{
  "n_layer": 14,
  "d_model": 192,
  "n_experts": 96,
  "experts_per_token": 3,
  "d_expert": 96,
  "d_shared_expert": 0,
  "activation": "geglu",
  "moe_layers": [4, 5, 6, 7, 8, 9, 10, 11, 12, 13],
  "router_score": "softmax",
  "normalize_top_k": true,
  "routed_scale": 1.5,
  "balance_loss": 0.00214,
  "balance_bias": false,
  "router_z_loss": 0.0001,
  "router_noise": 0.05,
  "n_groups": 8,
  "groups_per_token": 2,
  "init_std_router": 0.00908,
  "lr_router": 0.00156,
  "vocab_size": 16384,
  "norm": "rmsnorm",
  "norm_eps": 1e-05,
  "tie_embeddings": false,
  "optimizer": "muon_variant",
  "lr": 0.0112,
  "beta1": 0.95,
  "batch_tokens": 65536,
  "seq_len": 1024,
  "train_tokens": 452800000,
  "steps": 6910,
  "dataset": "wikipedia_en"
}
Below are experts of layer 6 (counted from 0) of a mixture-of-experts language model. Rows are named router (the router's row for the expert), down (a neuron's output weights, with its number) and show model dimensions 64-127. Each number is 128 + 24 x the weight over its row's rms, rounded and kept within 0 to 255. Numbers have three digits each.
After each expert's rows: "comes before" lists some tokens at least twice as common just after its tokens as in all text. This comes from a sample of Wikipedia text that the model never trained on. Tokens count by the router's weight.

# expert 95
router:164125164072138102074101148080105113111121109149119142168150169157126083154089133134112179079132104096105146116136129147174129125127115093129123146115126136155103155153106127165145130128153121
down0:127125148122125116136102141127094150105141119118137124141124164129140099085127119135161135114108112166152149148144154093088098112129165113090106159117148107124148146132150144111145120090118091
down1:133125129133129115114138125200089106125044129151116120124157135134117124123097134094126157108115101114156164112119104117140109134116139130111096167149093148108118091134105128093085118128161146
down2:112126130091147131129124117137165107113156172124132137149068142147157088140101103124143165132128105146144133115195132111147102121138130109145100133126114134144146105151104149093123161180093170
down3:153130114136126102100135129112102114131116152132128138155131114160147144129133083147158130064120136155139105112154151114102113143136120141138173178105142093171134137123140126112085128116138142
down4:102132163151111086116154142117160125123123155095134169102117157161096088112074132104136127096145120104088099110128114127128131133125087128147140128090155140147126199154138121168098120131121125
down5:128136126141108169087129136158138139108111139175177141130091143126100114165136145102134134167086122128126135176139109108101119111157080144125134139158111157107158108114184133141126116098144129
down6:113115114119111151135108105136133120097131138145180111105146115166085105122158153120113120167120145134120135108081130122133175140155065147096079166133101146126136105131156170146132109150157143
down7:117136101148119123103117101130142106123116121128153128144159129103148133107095136136147125128146096146117129139124132074118131141182151128135074125168123145164106128113127138107133086110145080
comes before: "\n\n", " The", " He", " In ", " In", " This"

# expert 22
router:144106129104137133092092140106085090140102110116153177117154173122103088155094128148115147116119118104071148097108130147115128092128140112143103130125111143143132168136111119125166145133136097
down0:124087128152094186105112137128117114068140119121125140158145112106144145109088146115134103094137124123102162080125067144141106151176084106095129109152121154171138110105175113152105117164122125
down1:115110164135082177147134125092148113144098143084111113116152110182149117112120118114105122130112107129139135101153113098135141120067143140173134095102134076117166109142108096107140141148130139
down2:120136082132148142117093127077133123084135132138105162162110099122114094146114122137086134180118119104121164102144132119133158155151141077113128157131127145125145137091146132121116147174125119
down3:129076140128149118106138148117121103063146144150121105099090117110171110141104163122109110095143133165109086105115110133110143138131128116152083117091145177135107132154097130140195140122142142
down4:146139115150179136113170105107149115112103109146110160096109096103140156123106170145135142118116126131139148124104144112160132106070102141107097105139118136133130117116135112140130152142070141
down5:109118128101154125155144093110149116093110122113123121123160114127147155154130131116093150097131117121131119142112090100139102181101137075122110176116086130160170178134141098150105115144125151
down6:096131133140142134098119130079155096103160097147108137135138132131120185115148156135120174133132149135157131104136138155117124116154137115118105089140107142080134165151113130155120147159121068
down7:106158087115131155116117107141089102165151164124146137138117154111125125148092136085145075097123081133134130116155119090160085134132127165116124121142148132124120106151161118098108130090120128
comes before: "1", "\n\n", "2", "3", "4", "X"

# expert 9
router:112093178125144130094119139109103130142103111144131140152156179138118109188096154160102127114140142120102144098117094163146140122109111135126112143155120163136110158156156139168125128151162125
down0:125142143123118158138100123139147142083156140102176103125155129146135152089184132102163107111177132119085126116114100119145132174137083100116143123133121113140124105113100101118141122098152127
down1:121140089112158131131121133124115154129164095174150169156131149109166134140145138168083154147130150146097114139139122142119135190130133122111115117153096126122136095091112094102134078093124120
down2:137134157115082124107129096121099158142125124094127117166136093072159095119150110106085104129101113133160135122108136102161148153134162159134138101109108111108141106119110081148104200143132100
down3:110159150160103146143127118116113197148120122105158149079138157132139141129124138088121121114122115150117129139182102089110129162094148129143169118160109097143139168105142161101086101141112109
down4:160116114145140132155162120129120163098146160120160116140105137114156128125125148152119126153134120144075156107132124104143078169123121179099091099113085222140068131108115149121137132137170146
down5:122177130144144157115129119128121146138080077092086130070131126116057138134117127113132130135146135119111117091127154128090136130156125125126151144115110156142130137141108121103112107128123128
down6:123116128156134190065131099118106132090090130135108173099168093132123114159123106168112123141123104077194121119136138111113125100122116105149088125114105149116175121132094149122115106144107096
down7:128159171129161122149105153118111122124169088135121124150121143106131127172100124139122112163160120127104077102167168157136110144081152136119144180138087181136094140112094158096125101127148178
comes before: "–", ")", " | ", ".", " |", ","

# expert 67
router:101084168136139096132128160090100106106075114118099154183119156144131102135116139170079139123132136079113124128111117129138106112141128095119098117146120141138096143149156092155140152147142103
down0:095116143159107119160073159135145078150103110132112134133123137130138128099128071114125144093146144183136103140158105117167063126100133158172154115146141120078119117120127111135161168127114133
down1:121149113111070132150132145091149146126150130108148144168115137145116129132083085142112150133136108136153155147109115131127129139115114168127148132134120136152112115146120139144155145110179197
down2:109110135114146169091105121120183136137122131102112116126099157165103168117124138109126121123137129111091100152136093086135111125127091142117146100144130091164122144144072134121136153106163139
down3:122127147113107089108089130103123164080099094079102155090112123118167153104127120154101078150121130141148178096136124117116141114124116159150123111129133120124094125121122138095166132160134165
down4:102108106131116109162126098153157113184116120153124144086162116097160124135097126099179171116090163156127145085113108127121135132125141153146158130126117157096173103124123161139115156118103132
down5:137126104133127148124129094152122170139127087174148136131135108123136125168111129086135139111167133167080146074147132124124134125102147145158156094152152156136164126096138162119145123159120134
down6:114127135123072118121129163113140139108144176148106147133102149153154144137093141095164130099126123140144102126150128105118100092135128127100138109131085116116166159128119151113076125087151085
down7:101119139128127143138131146107140171142151135154151154118140144092118110169099095053137118124167089093157102139107162121121091052145112101124122108106104141149155128081153141160133133099147078
comes before: "1", "2", " the", " his", " the ", " he"

# expert 59
router:138117125102114131116126129104115121107118072136122181141164145108099096148127139129097176116142099101088153098093118146133141098158111106149077131131113125145100141154100076139171134127131104
down0:104142129136112139139125160117107075130107163135136119090110116133095120112142149136146146130126153076141094162137112139179117160072116094102164125150153156112113148124129107111150147121123113
down1:141125119103148092162108091183183118158141091099116135141113158182165129156148083137173088095139133162127109153133147097103116151112123118159098109111138062146115144110086151147137127139103133
down2:140122099131174106141104102113140103117152124099123130128143118121128128132125107105139131100137112120175121137158097107146137173134095121151125120137081065086152101185169144132135161160082080
down3:127133160098133098108153120154112135089091136066093102126151121097141142114137163156094141178146162102155112105117077106110135124102143144168126147122148085138163100120134126115099088165093155
down4:077123119076114131125075105127128109171148143093095141094128109131086109117122135089127100103125160095103171102145099156054171149102060131116151153098128148140091105144136125132098166112123150
down5:136130099095106091149108151097090147091132120153168119118103117167125123120120099119136083160122155112165121134140084116136112139145150162138116156138058101140119104133156129149114151118122127
down6:153117103128116080135168135147119145140141072126136127136121097133125151129106135196152119164126115125122123135118129117151117135097146083116085129125138135150151092120144167142167152143119153
down7:126101142155087056121142137118131162126164124127161125117142134115133108113151120086112123145128137117089141129128158177110162133129084146129156138094103157105166117130124102155137090143128153
comes before: "1", "2", "3", "4", "6", "5"

# expert 19
router:137113144123159114090100149121132103129098098159123150167167124149125119135089136152099182124141104120090193119112139179156128115166140104141115105152100168114110171187129117173179140160148124
down0:128105139108134109145104091111131134173127130123121168134170136120096126137133143137147129137099142116125105119158213130154107150132113154146107112137146128122150090159134115149073181135153133
down1:144112155143142143143123093164143170140109091162136088150143118157068130136120120097121134141110133126148119126128125118090121174149138116179130128169102123146137136115142112111126133144180140
down2:150116118117156100117088173132104126110122112136120142110142102148141104096158094100111151086148117121118157094137127185108124098084100140122169125122141143147119111146158164082117120181094127
down3:087113132132132143158162119107107141121091139101164137089127176117126153155127132147110115127181120121129149173138135132165131139150146123133131116142113137104133140146105114117115160153153084
down4:122130153153133111144126126112097081128082096080154144121148193152153162146108144071110144101150106124145119113102127127134162105127115125108134157144134080124106086144103124133155077146107155
down5:127131110161136111113159147105115113112129141119109112145154193082118095126131057137137103108134104120106104152125101137128108158113111114132142151123129145112130147060120148140127149109161133
down6:116156119122148112102128143144183104138146139160117112164125168163144146120102126106168157097188136151176114131166118098144091151096111141146116137126115128128169124140114157146127134081105160
down7:142135163095146116167110084132102127123111099121086127150110130135136112128175184137172200159145118123090120125136133140135145113144174134185113154110147141116127176131149149163133123143102126
comes before: "The", "==", "===", "=", "In ", "| "

# expert 5
router:155079148120133127093125123105104137105133105170112132144175171131121136140138135138089148107147134118084176125105099170130120116159138092138090120133097126116123130183144121142171137124160129
down0:127120132078126114137134148122145133084106125121118165105156120156137147084085105161094090110109156132134124102119084151180138106153134168117137141103107158064138143137125112113116157143107165
down1:169146108127166113143099079151121089150121134111137125088130118115109133113115101107162138114128128101103121111142149129138122152158133088143131137152119151101125102101116127170091095138140124
down2:184111111136139158146144075091098090089147112179105149166146111090135132132123159127130121126111162083160163094160133136120160134145131142149101094122109150102135157135147117107123116133112086
down3:118102147121133103142166121140133135132177104137153119122110140118149141124164091163185123147135137060166126177137153164138137119179122174122106150134083151122147157125117133140121119149127153
down4:115138118098163122128107125166106150122150163161141109101160163109157086067150159116143105109122114143139131122125109135137108110119086125109135126131144150141094158114149139145119132115135102
down5:134182160118108150135122124109141159128159129130121114126127118124148119124142135105123116096157093111149134173097076151166119160142132101133123081118156085127112084132104129114146192082129128
down6:121100137118102110130156148135139143091141117167145140118110118107102152122164125084146094108133209149170139151134116151095133088112157151142124173136115134137088161159142102194106113092143145
down7:152108132142181091111151123127103149111128087136111087132087127160110152128150114127151135133084101101130104102125148157117146123147076110140152175108092172126125115130115161138133127149115184
comes before: "1", "020", "2", "010", "012", "013"

# expert 87
router:125102126124134127114104148111112088105072138128142180163150160095133124188082133153091150118168141122112142119106086149142133128115133125130081104143120159153091145137132109138178142129154079
down0:104126133099132157087084118095113121105146108175113143114150141171112154138129092185129133158124120155147133145175113140088127144133082064103076155133116122137128157152136095161129129101138146
down1:119098138126106170129163132142138157143142090139147113114131146176108149127168099124154150171111129136141118093098110099150144063152112151154107137094084137138162145138156124059115135139134113
down2:103099121112120159105133123109153129119105120167155132177145136098144141148133148106145151167119158115121107099148086177125140126144126161121155095128109117133142135126147120162163128139126124
down3:104123151136087119132134177153046155106071084136107110132158131139117138081121133142115149120131139125125114123136188100116120168118119142096126126104144058146105121112126107111142164108160090
down4:145102143168101144102155171164102113130126110117098105109106109157133148107130133124095127106105135142133101183123121128161161176103145149088138166109121149163112131102140114110131142106077103
down5:155147165154095155140144110123098118182144136110118145141119124099121161105125114109146125149083117113118148141137136102083152110123117102129150152141123212154152097141108135132113124134116085
down6:151097081115115144106111108142110102133146093092186149115121118134141154109134112125114125125144165127125142171117149214119080122168160116125107165091108148099102157194110140123173140126103116
down7:131110080116139119159176105125136131133131139132092128082147138106134149098094107142127129090137083129157131099089172184101146141109138092119166167152151108164135105098135144132107113131115164
comes before: "\n", " |  | ", " |  |  |", "AL", " list", "S"

# expert 30
router:123102138106121119113086143108093105150072120109133157136139135104138112179107117153110139138156085109120128115125130130119110115124150148168105135144100139122102160133143115147169122141171103
down0:151151115134098148145162157107116123141106117150165068123156133128118113119135115161110106138147109128135138156146157136090090115144130177111150108114128125109107149138149125159134079140098194
down1:200130098123152151112125128119106154189118142119154105121114149084154120142145087126130106158125105162141099140185158120178127141134152113169145143161085101122128096071115147152111096120136104
down2:129148108131153138107145120067108131154165141129104104100108114160118127118087138151125111171132114153130145142101094126152144160125125148160108154085134069122104163142103114119137124121101129
down3:136110180104106159131101129138140132136165190139156109151157106116111130116136132135115148094133082140082150193088065108104119109167080173140115107116131144115136141121120146109098123155120144
down4:129133095125065113100130083128106150149113125112097167105110189111117123116111108136123179156108133129137123138154108136126106122172109137093131148099142128104096164133114106157166135140140118
down5:148122134140112116112165135167123174160105131162132093081153095145145125136131112116111163113129142085109115131136140121147140102113115151126154117169194098124128103138131191130130157134082136
down6:152148129138104166125120124109152146120078132123156157135135135137134151118151129132128127146117131118128112112115136139122072106152154115119118156114146113143133119136114104104156149110160083
down7:122106154121130105162117128143101144114133155093175112137152144114128125110173149107124074115131117165113135105125111088141096140078138130118118112154195127128118111125137156104095127154093119
comes before: " |", " | ", "; ", " |  |", ") |", ")"

# expert 25
router:131078145127141104109077112113092114132124085155121130145153159120116093146123125159111139113134101118109132113125105137128139122155107102168105110123083149113079147124113086151188158145138096
down0:132092110144172139134154103129108182091158122185163162128141167151113148103114129170104109147117140138119135160116099131121116125117112163164134110115140130108120139094145143140104175129101122
down1:147115102107166148123141116113099134129139111102150115094133125166124172117160133120098106122131157119135143107129162126123154095117138158121144157156127151149128161151160137157104144116165118
down2:141139147140137084146105153140115122169171113129101182118148101103099133103121098104136095097107151196148083128140168151137113076148133141174148141138122065170117150107137136167111128110130129
down3:142176117127159054127112165129098091110106110148101122098127127185103119115152143112122122123119137130139117123119110093101075109128162157114121127121144148134113113107129100123131091062165119
down4:159114140106101145123173132128150071083085127172133160070119120106123138102144154150129118154141149111121152121140105122117112142102124104152112102115101090082130115145118127122137118126104170
down5:138068152147133099165100110152162159158148110110151170131122129144094104174162143146132142152099113126134132140193108091132107095147164125119150093142162131130147127129151162102152146119118100
down6:122104111149105097133145079149118132154102109079139141120122097125142106180134169149137103132117107130141118113154140103133129092141108160072121151131100167111119180125164148140124114142119100
down7:106126134129133080144093156127175114134131101102160090166087048134103106130145126123122113150075116106141109152114096148134127134113126156147146119089129142181070115125131141109131166134165141
comes before: ", ", "′", ".", "°", " |", "″N "

# expert 58
router:140086142112123107098087146128101128160126083123161134131150149133141092136108139139119147113147112133108140098093138146128157110149123094152113121139118125108106141137120106132174100099139087
down0:115156102133073131123129107139102185181126120139129137118119124067145146100146133170173176095137167105118114148128125119150114118149163098100111143094107075162116111119085136113147124110138174
down1:094126155168114119130088135140153132154121153107134135128105132116112143195153093154184120101115139147148140139137136144097148147144124142192106092120099118098160138088112103116114136139081135
down2:144160113119134142146169164127157111122131149154182131129127147117152110116170169119129162117107137109141145127150129155138161132137148093118135123076120113146080140092128134108166137147131138
down3:101147151120124109112187120148170112119156082084141132147133147121105093147101151100137156143083091167117127155127084138134172137120132134125114165146141123149133124109158145056135149157128152
down4:167107105117115091153114105171124120158128117127126139123154105107112144123123113163167111167109097142147108138102153122105126130103133158136163140142105103157144103127097124121155121160116133
down5:121096139127140129154105130136146086101152124106161105110114112169122103114148138137100119090122114139088168114143134109131120135171092111097112119166128187142127110112142129088123132133098116
down6:131151114127109108119144125111097128129142122128103131106131162117153125121180061119140136141160122128094128135144094146149118076147093080168093117124135104157142125128121123137129164126156114
down7:122134152153118153171142126136159126139147094123142119112098121179139124136147160117119104104111138183128142134179148140130131087135135114140158130101115115146128154174064134147171109152125145
comes before: " | ", ".", " |", "–", ",", ":"

# expert 12
router:146076157101118115096079177127131146131106111134115153148135144135087125173104118140120158124143131122099155125123135162151124126138127118139136145132123127119085158127132091165168132150166119
down0:140127136131141127101141128107170115137100116119135067153133091113098118132161158096130132131132129116123120080111126174112078156121149133113143109156163097130095144120112122132081152170122188
down1:150122194134101148124117126124116135130159161128130142126121151111157120114149140099143114134149125136147135121138116131109133114156135118141144151133102110094130145163104095124046125117118132
down2:110107101117112139145124107128107122145083078153153106082150126148089135142138161138110147132143136078120112105129071144196105123152122133137161115097096117147137123155146109160108189124118131
down3:108117092188099133143124139163094123165066153127148145125113191144123104143103101130126147148104127156132079135134159105107146129115118120101080091105100129103146112123144189141155085100126089
down4:095173135168140111084106151152142137111156133150150121151111114106113104168150125107144129118137160087171114105128091077160144159074152086164127085113136165123147150161125133095127125129099084
down5:149159149140136128093102115154096125134162136169141130118119172115116146180110089153165136118136148128142098142103101150156123123133111099141129099170104159100149136120149103098116120105105098
down6:134092159132116152178143137113169153156124140134090096124168116143158110112098104103161133163196095133119074170121147141157131131136131123144141132119091143110150147077133141112113176125167092
down7:153118112098115127128108098116152064120138092080120130119119124121110128102143156108094126111155120116124141126112104115140227100161121108135095131105094115123126095154103147124142139101165131
comes before: "| ", "-", "|", "- ", "- M", "  -"

# expert 2
router:131092128101140097101113121105104107158131108157135144133133212079134117166117113140128154119177109100095157103093149145152110114151114107154077123147111119120099150131097089150170133146142095
down0:142180146146139084151088192107100094104117144121130139128120178122140153098152125111139156062090109130123171134107088115177113145134148137098132127158167131111168114117145109117130106137101107
down1:146134108163113120155141126094128131171152129119141136139156168133172121135122100134171095119116140081131167131071119103162107103146133160137145125136084131105130092097134138127103157124104157
down2:107128127146160129151124128137130142107088123125142172138081135132145114128120111136112101159140118111125150145136166151121100121112106179116139078124143137177102179145166142135080139114117114
down3:123149139127151173128120088132145075154172123125164097140174108116161118115144165142150149111142149132119084107140122162128145137141097183121115106145150099133137154123078134120138117144121156
down4:135081165121125120106120118101141113090140155122170111144127142109118150086126156147116100122167125114142096110147139100130141100068064138123190116074126101097146112101174102122142115139117148
down5:119153136114133132122123159098114144093118196093125110154107150138116101090155115149099135131163119122126112156097135142113126130135131172126114131121174077147085145143100123124148097134102131
down6:125144167148110148118106123172126166103144124115127107095151118126142087130073143107142123123143131151124123134125118131123116136118096108140154114132114182123161131154150138111097108159088158
down7:148156141138209104107117139129162157125142137148155096114106138115129064152126178068114082140125138105118155111137136093091142106113164139124092158119147149152142131147132150126141127142097107
comes before: "2", "1", "\n\n", ", ", " The", "4"

# expert 39
router:132111143118136162079080141116102151115076138109141151119168137115136104121096120140078120097156122094130127091103112161166127110164162115135130097112133120136117126141116136160154100143187130
down0:105170126167115113153109135098149126105160148137069151098124120150108158106178147123138103125110109102124116141124119092144120140107095108146122152092145196085134127122134153146126113159119130
down1:138125173141133111172114131115126114143178096134080107150065136100118100095173117110161149136201122139094121146117096190094094142150134123120137135118075161123067102114154142115177166104117101
down2:117114136122070170098124111124151093157115117138176148136098138117122140129182131154143141175131156084122157136119102156119140134113123130105099094161145101169109120112114139136095097154137148
down3:133127105133105106158103167111146125111146117094128115116144122114097063117117104096118161117099170143112098147146162143142099115139133117148133089133118143152135134124155101085108079066123115
down4:102117131135151148133100145168113174152107126114136152089136127114168114139128097185119155109103125116133143092112136146150117073153136104113136149093113157098119143145105093139124102128158164
down5:152120117094155135162136135155135121107157137125113117154132124096118148155163160083094128119141133142115129148112130085151113106141155105141149160124097131134144129112145125099120097133114152
down6:099142210135145119172115102139122109112086122101148101073101125139104084121102102138103141180132131093117134140110128119103143132100126129099136112153155137124081109100168129145123130181079173
down7:160158099096137177095183136118159118112120176076116115151129096143128127130109145125192159165111147127161097145184138149120138122095122114110149097154125109118099126139122099164076146156158137
comes before: "\n\n", "The", "==", " The", "===", "In "

# expert 84
router:119092172119159114086099122099100134129101098174111134152125163151151130151111136166119124081153094119112139133119117141133131149152152119150077120117128130150087113149118135173165156146137117
down0:102202104155166103125122114131094147126156152137117150176114132103093089093131134145151127142114111150110129105113119149091143122114142201106150134160145118118131133139147155117160140114147118
down1:127114113168137171147109137163120107132115120131119169154141120163084106136098138146128144103127150140101114144149107151136140109169153159127167128078132087150160150112137142128138144175128085
down2:109136110114128139093146133137134099118146118116110106135102082146146120196080128150156147122159118148120105178128173101112152115107105157136119123122121148179108166116184175161122134184128127
down3:158125108119147119097137133119118106126088086104135141097135129126143109117094129150129109136113103096091124077154153111082113176134117162146095143145162089140132116090136132138091138132099121
down4:125140127102124134129123128204135130146115124123110131147142110132174177117110134111151114145096122148146087120169155166174115152172148113111083117101150094043110102147132146102121153106131132
down5:136108135131114105077127136129122141114104116190096149128133131103126106130173131144125162101175158098148145167122140154130135089152134193155140102122140120140135141104136140132084138146142109
down6:086112176140100156154114133130136132176079118106159126108109120133138121190137151172096118137105159159137107153125120112104144120137125126120145132129117085145177129124128148138140161138150091
down7:141100119125118138169135163108161112077139143155136115134171150124109177127185125126133125150141110142127148141135125112129149106101115120145090112189110130149103140154112121164115109170083108
comes before: "\n", "\n\n", "==", " ==", "andidate | Votes |", " % | ±% |"

# expert 43
router:092095172122139133091091158106101112146109125123141143151158171111116082191108122156085124129165138122110119122121125149127145125162133118147095106131101147108090143165135121131157147126158100
down0:110110124147141146170133138133061188128138133119151131145108101112136177138093098151092151096158127102116121105096106103120156078140140134140142181105129118087148079158080112165119114119115174
down1:132121121134158132130106116141154127130132124120130145107098136107135124116080123120133112136131147120132115157119140122150178162170150083177129134142112100122091108154100090141166107106117134
down2:117162171106080111146147100149125162193121095105131129132100157126160131093123152070159159139118131136116127085078149122107119163123085110149168111132149136100146137089122108141116128100148140
down3:121149124145130093144120145120137117133174098095162104124106079140125103126101141115105152114152167134137153124087113165167108121105105120126111125166113125129123128134112135127148153167110143
down4:109095086125148123131157124145085151101140103108116124147117133103131100107134134117114104093112119150102133135143124156152144142114135138110094104122183145090110146139123115133156111143110109
down5:144137127108124168104114137109137111127138146149109088106114093096084137108087121138190106155115115141103140099121171116123138123112115092126135133132132141131146102136114084129091079144149113
down6:137132120150123107117117110126151139153122117132097136125152123126149135090104125110085111115086120158081165105138113160137136177121105138100095152115137104150065137149144169143116165142124122
down7:114140098180131154145119101103127112096120098160090107130100151105140162146156146096139119111120151172111095124124097154150158167133125111077137118099093166114153158116149137125122144125103117
comes before: "–", " |", " | ", ")", ".", ":"

# expert 94
router:169084148110136122094087136128080130155093095112135133148120167132142119174122122110126179140142112114114130140130080155148167106144135132163098121157135136115130159148123098174164151135136104
down0:106099152125128160077094140131122137129117148110127072109108152147113091092163109188110106163158142147123151173122127127164113156161121152168137112129122103154109112114141109122103141098137135
down1:136120130129140066154126153150144121169181102150093121148132139114150108139105141079144117139145114166146074105155160137129142140139104105129180157102166133108116111105163142092107135134140124
down2:127175146138128163118128119122094130152094148090157138128117153122137092126137113124160131133090105125142127149155126102103181165121123157128145142140116098133137128107071103088130159133130119
down3:096146099151113093143118120102100098123137122128142110139161109096146122117117106159130109179136120141120119121127113125140133173117169096093102098131139097124099079131102139120115110138142197
down4:147138164134076102124107137124150126119101083113127128132134125122149103115177120097123144152135134147119150168114156129085053111150099136087128142090105150163149138106118163141167152137146140
down5:135109108153161122117133134080112132116143148141140128152110136143134122127085132149111191144075126111139162102151139144156124121152116112155138125117120147089140110104140151156138136129112073
down6:143150133113145149111113109073161141111145116105124156129109140101123145133173130126178132107171097102164146153104151138121088145086097135175162094132185161132108105130065116144112126134103077
down7:097148116131135104147173141163101141129105097104130127120110112112115074156100176128130127175117113133140133116146090138123124128128195110133168131079182145134140109134127119134136127165178152
comes before: " |", "\n", " | P", " | S", " |  | C", " | Notes |"

# expert 32
router:139087152109138134065095133095113129138101107146134140110138183131128103131122133150111138133128124131111127123093147139146131117142147148143108139154078145118090149162141118132165135126159058
down0:149142158112169079116174125140127086137121134101132160135125153133106150128112148089086147121113136105093121122124154092115126148154142129116126133136133146087149104117154107100090137157149128
down1:149139145111139157137126138177178114141106127096114119100122149141137186106100152164143132140114119162125141100125088149128127118092149104093118135159122111131109124145146099116086140089138157
down2:134147111144090109169131116098121143094126185063133149120107129143127102128152147123096120144085102111110101124105112155153102142142161161150140125154110087120100160163090135162141170116130137
down3:135088111111088183075137130096141093153149115149121098153114170141127145102169093140142139149141133086149115130133122137168143176120140171152143162131144091104155091164209130150129143126116174
down4:160156128110120179088103126121100161153106135137125145106129119128127139093136140120105114136110124137093148113156123113114105109169146145168140078111133171151098110119134147116120107127145113
down5:083127111176108160156133125132189162143155146135096128143130112076086125155085137121090157148133098095164104150132175105118127118104128152132120116114183102151148127102130148118132126127127124
down6:080128126165112166137120124121110115144135139122118117109102144112112138141141117172149114130135113136159138146118170129122123137131090128143098142133126129088105146172106120150103121125113154
down7:156134117112121177099165112145149130143151119107162107143089138103113080095127123116151152140127148125090130131100122116128105145133125144066144125099145149126124152110097152125099106086133101
comes before: "\n", "\n\n", " [", " - ", " ISBN ", " from"

# expert 48
router:129093154105114109107086147125108133147115111127112135178194163111095110152122135143126152089123131119126141120132118140146154108140137115164093108125121127113126148144123133172151153114122111
down0:111099114062112134139086130122075118105103136110159135127151141130197147133093093157127163113147099143149141125116099164099126099110155159142110153146124148133100158152075106113123070131128121
down1:157101104127125130134169130086135131160132141178101112098135133121110099137114118138116129138094081117100116093142147123140136118135106161176121092178113164131139113128128126160113176164125147
down2:120142191114094112161119149167109097145120099112140109166132115110079118092102129092130119160115097095098114164099136118127096137090119118088093118106142157137129125133138187134152138130131137
down3:074101125163135101131146092097147181125117132133079122136156131133155138113167107102088152173136140144132100162122143125112111125138126111095106134089110117129149166105160123167102117144126098
down4:144133143149102166100138163102111104096072124088123124128128188133193084143117086150110144136109102094082128103113116171110106111116152126091142113147078101123105143137142124152141095179120120
down5:111146112131141106120135108165158108099124146122133072116119111102155078121134153112145100120094131119117128121104101145169141089107116116079140115139131121151096069158102121091121104122127124
down6:101145168149130116182126075114137144090129161149149122143113150137098109101143110135133146160075112159110100159156101125140114132098127126148137109113093121131129148158138112076143063153159108
down7:142103132123129142143109115145139113148119110150101106175143158154140132120105151127119135145099129098128151134053159123138081162161141125105071178106136135128095128064089111097091164098107120
comes before: " | ", ".", "–", ",", "; ", " |"

# expert 56
router:145129145091115113102116134109123141123084103116134163179177150116114121208111133129092158138136122115135164126124123143122117134125146133124068138148128159139113138141140135151140142129146116
down0:137124145095115156137110099101134158147117145135133108116144134116100174135135124059154089086123127078146148098123107149125120092168139121124141106124148176152117125166090136157122128139138151
down1:089096136144131141120097120156104188148166121125139115147127153164119104113158135083155105162091144141104161129116074120116127102164120150106122104105183150126148120134132126107129153103094098
down2:141137102160122139140136133085130096089129122091144155125108131145100137127156135157145118124107140127105122142151132105137134148147143083127121130127104124105145143168142103124101115126095100
down3:168115171133098113136125162136136090149155097118134167163124119131136149161156120148111109119168133149140126147126125072143141152179140119145151145115071115106145126140104163179120152186164128
down4:169108099170108136148171104134110146095156129110112112170116103105149142097142126135123123139098114091129143083096137077129198118115128148098132131099110135151186105143131099106129113151138156
down5:117111118130139098129170128116132147085056110155095150128137191104163109143142154116130185127125114150123138155132078115127129160094138131116118107071130138120108141110118142147132121158070125
down6:113114147135125088118155106106103159143118128147149132166083158094167105135170141166180146128167129122113132114129082147162128181118144155124104127113083115143099136132129115138133171134191099
down7:080107146067141120099114144109154135135132171144143114071116099153107114094141139118095144123096123105118119125130142099121131109138126126112118100125169153155119148134143106116129134080110111
comes before: "0", "1", "2", "3", "4", "6"